config.yaml
moe_layers: [0, 1, 2, 3, 4, 5, 6, 7, 8, 9, 10, 11, 12, 13, 14]
router_score: "softmax"
normalize_top_k: false
balance_loss: 0.00353
n_groups: 4
groups_per_token: 2
vocab_size: 32768
norm_eps: 1e-05
tie_embeddings: "early"
optimizer: "cautious_adamw"
lr: 0.000777
beta1: 0.9
beta2: 0.95
Below are experts of layer 9 (counted from 0) of a mixture-of-experts language model. Rows are named router (the router's row for the expert), gate (a neuron's input weights, with its number), up (a neuron's input weights, with its number), down (a neuron's output weights, with its number) and show model dimensions 0-255. Each number is 50 + 12 x the weight over its row's rms, rounded and kept within 0 to 99.
Before each expert's rows: "mostly gets" lists some tokens that are sent to it at least half of the time. This comes from a sample of Wikipedia text that the model never trained on.

# expert 12
mostly gets: " Air", " Film", " People", " Primary", " Middle", " Historic"
router:62 50 46 64 53 51 46 54 69 60 31 61 65 54 57 53 47 48 71 64 60 52 61 24 60 38 35 62 39 71 39 47 66 34 54 60 47 62 46 59 58 35 54 50 67 50 31 46 54 44 49 58 44 62 49 37 42 35 56 53 64 43 54 40 54 54 51 41 61 44 60 61 41 46 60 50 28 49 47 69 48 68 37 34 48 23 35 78 57 48 67 52 53 40 57 59 45 62 44 56 27 41 63 53 47 77 83 43 53 49 45 51 64 50 45 61 31 46 51 33 56 59 39 49 42 50 55 48 45 68 45 38 35 55 47 73 59 39 49 52 52 60 43 75 32 59 69 61 62 55 36 71 36 44 64 58 42 30 38 44 57 48 52 38 35 31 70 40 28 71 65 40 71 46 64 39 60 39 74 60 62 57 52 45 39 59 30 47 67 29 52 66 74 25 48 54 69 44 50 45 38 53 61 52 60 59 28 55 58 33 47 51 45 36 33 58 32 24 40 26 46 41 36 66 37 64 47 66 59 57 54 46 41 37 66 61 64 56 41 42 53 60 50 65 64 29 56 50 56 46 39 54 55 35 65 53
gate0:57 33 40 73 45 57 43 51 71 63 46 64 54 62 39 45 48 49 70 45 46 58 65 44 64 41 53 55 24 67 35 44 67 61 50 43 56 63 56 57 57 57 60 54 41 51 56 57 64 34 44 51 31 54 61 44 54 41 74 72 50 50 63 41 66 48 51 37 76 42 42 69 31 47 42 42 27 47 40 53 48 71 27 13 45 33 50 61 59 41 67 52 53 27 49 46 56 53 41 50 44 51 63 64 41 56 82 40 59 49 44 42 62 38 54 48 61 43 58 31 35 55 39 69 45 52 50 55 49 36 43 51 47 62 55 78 57 44 62 52 25 43 39 51 54 43 40 60 64 74 62 67 50 51 60 36 42 42 40 51 43 41 70 48 69 33 55 35 58 76 58 45 51 68 59 33 69 48 47 58 35 74 48 74 39 50 54 27 58 47 47 55 54 34 45 69 72 56 54 41 32 30 44 32 61 49 27 61 41 49 34 48 60 28 38 45 55 51 71 49 48 51 55 70 46 61 41 52 47 62 45 50 25 39 48 56 64 45 52 46 55 53 35 71 52 60 30 31 49 56 42 60 68 41 38 58
up0:63 33 59 37 83 50 41 46 53 39 37 46 66 58 56 69 45 54 64 51 32 57 57 43 44 62 62 50 49 63 61 54 58 58 51 37 57 45 56 69 43 56 47 38 75 67 48 76 68 39 76 35 49 31 50 69 47 28 57 41 64 41 40 58 46 47 48 70 67 56 60 64 59 50 62 46 52 36 33 55 55 32 52 44 51 37 53 79 42 46 49 36 40 69 49 55 60 65 47 43 59 52 27 54 36 54 61 66 48 39 51 62 50 49 50 67 56 36 32 52 67 67 44 59 69 42 54 50 42 66 49 40 53 78 33 63 63 23 42 60 43 57 53 36 86 66 50 51 52 62 70 68 28 50 50 63 50 50 54 56 45 21 48 62 51 45 61 56 38 46 64 73 52 38 46 60 56 41 57 71 59 63 33 41 42 51 42 62 66 58 48 71 47 46 67 50 46 40 53 64 46 50 47 29 45 54 37 37 57 48 40 46 48 71 29 65 55 56 50 51 41 55 60 54 60 55 45 56 39 63 33 55 44 41 28 83 55 67 47 64 31 63 62 41 50 72 29 36 39 48 49 47 38 48 48 41
down0:62 35 43 28 34 51 50 48 74 37 60 45 52 40 43 54 67 64 71 47 18 66 44 47 58 47 41 38 38 49 70 44 35 25 47 54 51 58 41 52 37 65 45 56 61 61 49 71 50 32 58 30 29 53 60 46 54 37 53 40 56 42 42 46 38 59 55 65 41 55 40 58 51 55 53 64 42 64 39 48 52 41 27 49 40 43 55 68 40 52 63 57 31 63 52 54 56 44 56 43 56 60 47 75 31 63 72 42 55 59 63 50 68 45 64 67 62 31 67 43 58 54 50 48 56 38 53 35 51 66 56 57 67 68 37 56 72 50 65 43 53 55 56 18 72 48 45 45 75 68 54 42 38 69 43 56 29 44 53 53 38 45 60 66 60 49 51 62 46 63 45 54 57 69 48 44 49 46 44 98 57 61 49 58 39 49 62 54 66 51 49 53 53 58 50 45 68 47 53 67 53 52 65 28 52 53 34 54 42 61 61 36 31 62 47 25 40 58 47 60 51 41 65 46 48 52 58 64 77 47 36 56 43 65 37 55 48 61 44 57 60 37 64 41 48 93 43 35 39 42 53 29 68 47 49 55

# expert 21
mostly gets: " who", " actor", " mathematician", " writer", " daughter", "),"
router:63 42 69 40 52 41 44 65 53 49 53 62 32 82 40 42 36 57 40 34 41 70 55 56 41 33 70 27 45 67 45 51 61 49 47 75 58 50 53 49 31 56 58 36 42 58 31 41 49 35 56 49 59 56 48 45 46 31 66 52 50 62 68 33 59 64 21 54 44 59 38 36 72 52 69 60 24 32 60 41 46 51 32 79 41 59 54 50 65 50 52 59 44 48 35 55 59 60 49 45 58 56 38 56 63 16 49 50 48 33 56 65 51 44 62 39 60 68 59 62 42 42 61 54 55 16 27 58 53 51 39 61 26 58 36 45 41 55 45 47 46 38 35 43 49 36 60 30 39 43 47 60 35 53 47 60 56 57 58 48 23 59 50 59 55 38 27 40 53 42 24 54 58 45 56 40 26 56 43 46 63 67 38 38 44 40 64 70 36 48 68 40 49 45 51 46 54 40 52 62 37 33 49 48 57 54 55 44 42 33 29 58 38 62 58 64 52 52 41 64 45 61 53 49 51 21 41 53 52 37 34 47 45 90 55 42 41 51 51 51 37 47 40 43 38 55 56 61 58 36 24 38 43 60 48 36
gate0:43 54 76 48 64 68 43 49 49 66 40 36 60 58 54 55 42 63 49 51 54 52 66 55 68 45 67 68 60 58 44 51 47 38 59 54 57 36 31 54 23 74 66 61 38 68 51 55 74 37 69 64 53 67 45 62 56 43 49 54 52 77 49 43 45 46 47 58 50 68 46 53 75 48 70 65 49 48 79 44 60 53 64 62 77 48 56 62 51 47 51 44 56 57 47 45 41 43 39 46 32 38 28 37 49 62 56 63 57 46 61 59 38 46 73 43 52 57 46 48 61 45 62 57 53 52 68 56 70 55 61 41 40 73 36 53 53 35 46 29 64 37 49 65 55 43 70 48 45 55 46 93 38 43 59 40 35 54 71 69 45 49 53 66 35 56 56 40 31 43 46 57 44 51 43 59 44 44 45 47 48 44 65 41 52 51 79 56 47 35 60 34 50 69 36 48 48 42 24 40 46 32 57 55 67 68 46 51 59 42 26 53 64 39 52 63 34 40 44 60 42 64 55 43 34 45 51 58 46 63 51 39 47 60 64 64 44 68 19 60 34 56 49 38 32 51 49 63 48 26 36 61 61 39 29 29
up0:54 58 54 38 80 43 42 47 49 79 39 66 68 63 50 37 46 68 34 48 33 56 56 55 49 51 53 64 58 66 52 55 75 44 44 45 53 42 38 55 38 72 55 36 37 52 62 40 64 53 45 62 59 62 34 54 54 55 60 57 54 61 63 37 29 38 43 58 57 52 59 43 66 58 67 71 33 37 72 55 72 57 55 64 54 47 48 59 61 52 46 55 47 64 56 44 51 61 26 62 44 47 40 54 53 38 59 64 65 61 54 65 41 53 75 47 55 74 58 57 43 49 63 61 55 39 48 52 68 49 69 53 31 69 40 33 52 49 53 28 56 55 32 60 59 42 49 46 38 70 65 78 35 42 55 35 52 61 63 65 31 44 57 84 44 49 61 50 36 40 33 43 40 44 61 39 53 66 44 54 46 48 59 48 54 53 64 55 33 26 45 50 56 84 60 43 68 38 38 47 32 43 70 58 68 55 56 44 55 46 42 35 47 32 67 60 37 57 32 72 43 47 45 23 29 45 42 52 40 59 38 49 65 68 58 49 46 44 23 56 31 49 32 50 60 53 45 67 49 38 38 49 66 43 49 35
down0:78 40 48 74 51 67 77 54 44 42 53 67 76 41 47 45 52 31 24 53 39 44 42 20 62 47 41 47 41 62 55 57 46 46 36 31 63 37 61 60 37 42 50 63 59 51 59 54 39 59 33 46 55 32 64 49 34 55 48 41 50 25 59 46 66 51 55 36 33 57 56 58 45 47 46 33 47 56 29 44 40 47 41 53 23 66 53 53 54 58 65 30 45 51 80 43 38 35 61 54 64 56 49 46 46 42 59 73 57 55 52 55 52 53 38 54 60 56 32 37 68 73 49 50 58 56 40 61 28 60 23 49 66 54 77 43 53 59 42 53 52 50 76 57 52 67 63 55 51 56 54 37 55 38 61 58 45 52 45 41 60 46 55 50 65 47 53 64 72 42 62 59 65 60 63 59 49 30 38 37 52 53 51 70 39 57 42 29 52 56 42 45 50 25 66 66 59 70 72 42 68 66 48 46 39 50 55 76 29 54 60 44 64 69 41 41 46 50 52 28 47 48 52 53 60 53 69 35 43 58 20 54 49 42 27 29 55 43 76 39 55 51 52 45 64 69 54 56 52 57 56 46 49 60 57 63

# expert 3
mostly gets: " Racing", " Motorsports", "ş", "amo", "ž", "aj"
router:59 63 40 51 45 48 60 67 58 58 49 50 51 39 52 35 65 53 34 48 43 62 39 52 71 69 42 57 59 43 58 49 37 47 49 40 38 67 52 31 34 45 59 44 47 69 25 43 44 52 56 61 50 56 53 38 55 24 73 59 58 42 51 45 59 55 51 41 48 38 55 65 68 45 54 55 32 55 38 64 51 70 56 42 38 32 52 67 44 45 35 51 59 43 55 65 55 52 69 64 55 55 41 53 43 52 56 52 43 42 34 47 64 68 46 52 36 53 71 50 43 70 72 46 57 49 68 66 34 70 34 57 47 57 56 60 60 66 54 37 43 66 63 58 46 67 74 42 85 39 41 52 35 30 36 30 41 38 48 36 49 63 64 45 44 42 37 48 51 62 67 28 56 61 60 49 35 62 74 56 52 55 20 38 36 27 50 40 56 46 28 50 46 24 35 67 45 71 67 52 59 71 43 37 58 46 28 54 77 53 48 59 27 57 53 44 33 59 64 33 52 47 37 42 41 42 65 45 88 48 49 41 33 51 45 54 64 60 42 48 56 61 52 46 54 30 35 36 49 58 61 39 38 41 63 43
gate0:44 57 47 42 30 36 35 54 75 53 62 59 63 52 57 57 65 48 54 61 74 29 25 40 48 55 44 45 46 66 54 52 17 87 58 56 51 34 70 45 36 61 59 30 52 59 47 57 49 56 34 44 41 62 41 65 54 56 57 39 39 53 62 54 57 34 40 61 38 35 41 43 61 68 48 51 64 66 37 50 45 52 47 52 36 70 58 43 39 50 49 53 60 34 28 49 24 63 39 57 47 55 61 64 55 41 41 59 42 38 58 60 46 50 65 69 44 40 26 51 52 33 51 51 44 83 55 57 49 45 62 69 49 47 48 48 42 56 63 53 52 35 68 56 53 67 45 60 50 55 46 49 80 38 37 39 48 53 46 50 66 63 40 60 42 53 54 35 36 54 52 40 57 70 51 53 43 55 47 29 38 31 34 60 32 79 72 67 38 25 45 44 33 45 66 62 48 61 52 41 56 60 55 50 33 49 51 45 58 52 29 51 57 55 38 48 54 35 33 61 64 45 54 55 43 38 34 62 44 56 61 40 49 58 20 80 54 61 52 30 70 46 42 50 42 74 47 57 52 58 50 47 17 35 57 48
up0:55 49 28 42 43 45 66 35 75 50 63 62 33 62 55 34 68 59 34 70 51 60 68 56 70 59 50 53 78 36 61 28 55 51 61 30 45 63 61 38 49 66 60 38 55 45 49 42 71 41 54 60 47 80 33 50 52 28 42 44 50 53 72 57 46 40 51 51 69 61 20 57 52 50 56 64 54 55 55 47 46 27 47 50 31 35 59 45 38 46 38 60 52 36 34 41 48 33 38 58 45 60 39 70 40 49 57 54 37 47 50 58 49 74 47 42 51 42 49 58 44 55 54 66 22 44 47 55 46 74 44 66 57 77 28 47 43 60 27 48 47 27 57 55 41 62 57 69 74 39 34 34 66 46 51 58 61 62 58 49 49 52 34 35 52 39 26 27 63 57 55 45 65 44 53 44 34 27 48 44 50 40 43 45 61 54 55 64 49 37 39 42 44 44 36 67 34 60 71 66 65 76 47 54 50 51 43 40 58 51 50 51 56 37 47 60 44 56 49 63 40 40 50 41 37 55 48 59 60 60 45 60 32 34 44 58 61 32 62 39 74 38 45 40 32 60 55 38 73 42 37 40 53 37 34 51
down0:41 58 17 59 49 40 53 39 57 19 28 56 50 23 45 70 54 40 64 54 42 39 69 39 58 53 37 40 51 54 54 46 48 23 13 41 32 36 49 61 72 29 53 85 59 46 40 62 53 55 42 41 60 55 45 59 39 48 44 49 38 55 36 45 59 40 38 55 29 61 59 47 42 52 56 30 50 55 49 50 38 49 31 51 57 43 53 49 46 50 51 50 68 65 36 56 36 54 42 52 51 44 53 38 59 71 47 60 37 71 62 55 46 42 63 64 42 62 33 39 33 56 35 51 49 48 51 53 60 42 43 42 44 66 59 42 31 64 70 63 44 56 45 55 43 51 47 59 71 37 70 28 55 61 30 33 50 50 15 70 44 39 54 43 49 55 55 38 48 70 61 40 49 70 40 49 69 53 37 44 42 48 56 64 39 52 35 50 40 65 59 67 54 50 55 41 58 33 68 74 42 41 50 44 43 38 71 69 52 73 65 46 44 48 58 71 67 48 45 50 37 49 52 54 52 56 49 63 53 37 63 46 65 68 42 51 60 44 35 39 36 62 15 61 48 46 55 44 53 73 54 39 67 43 46 59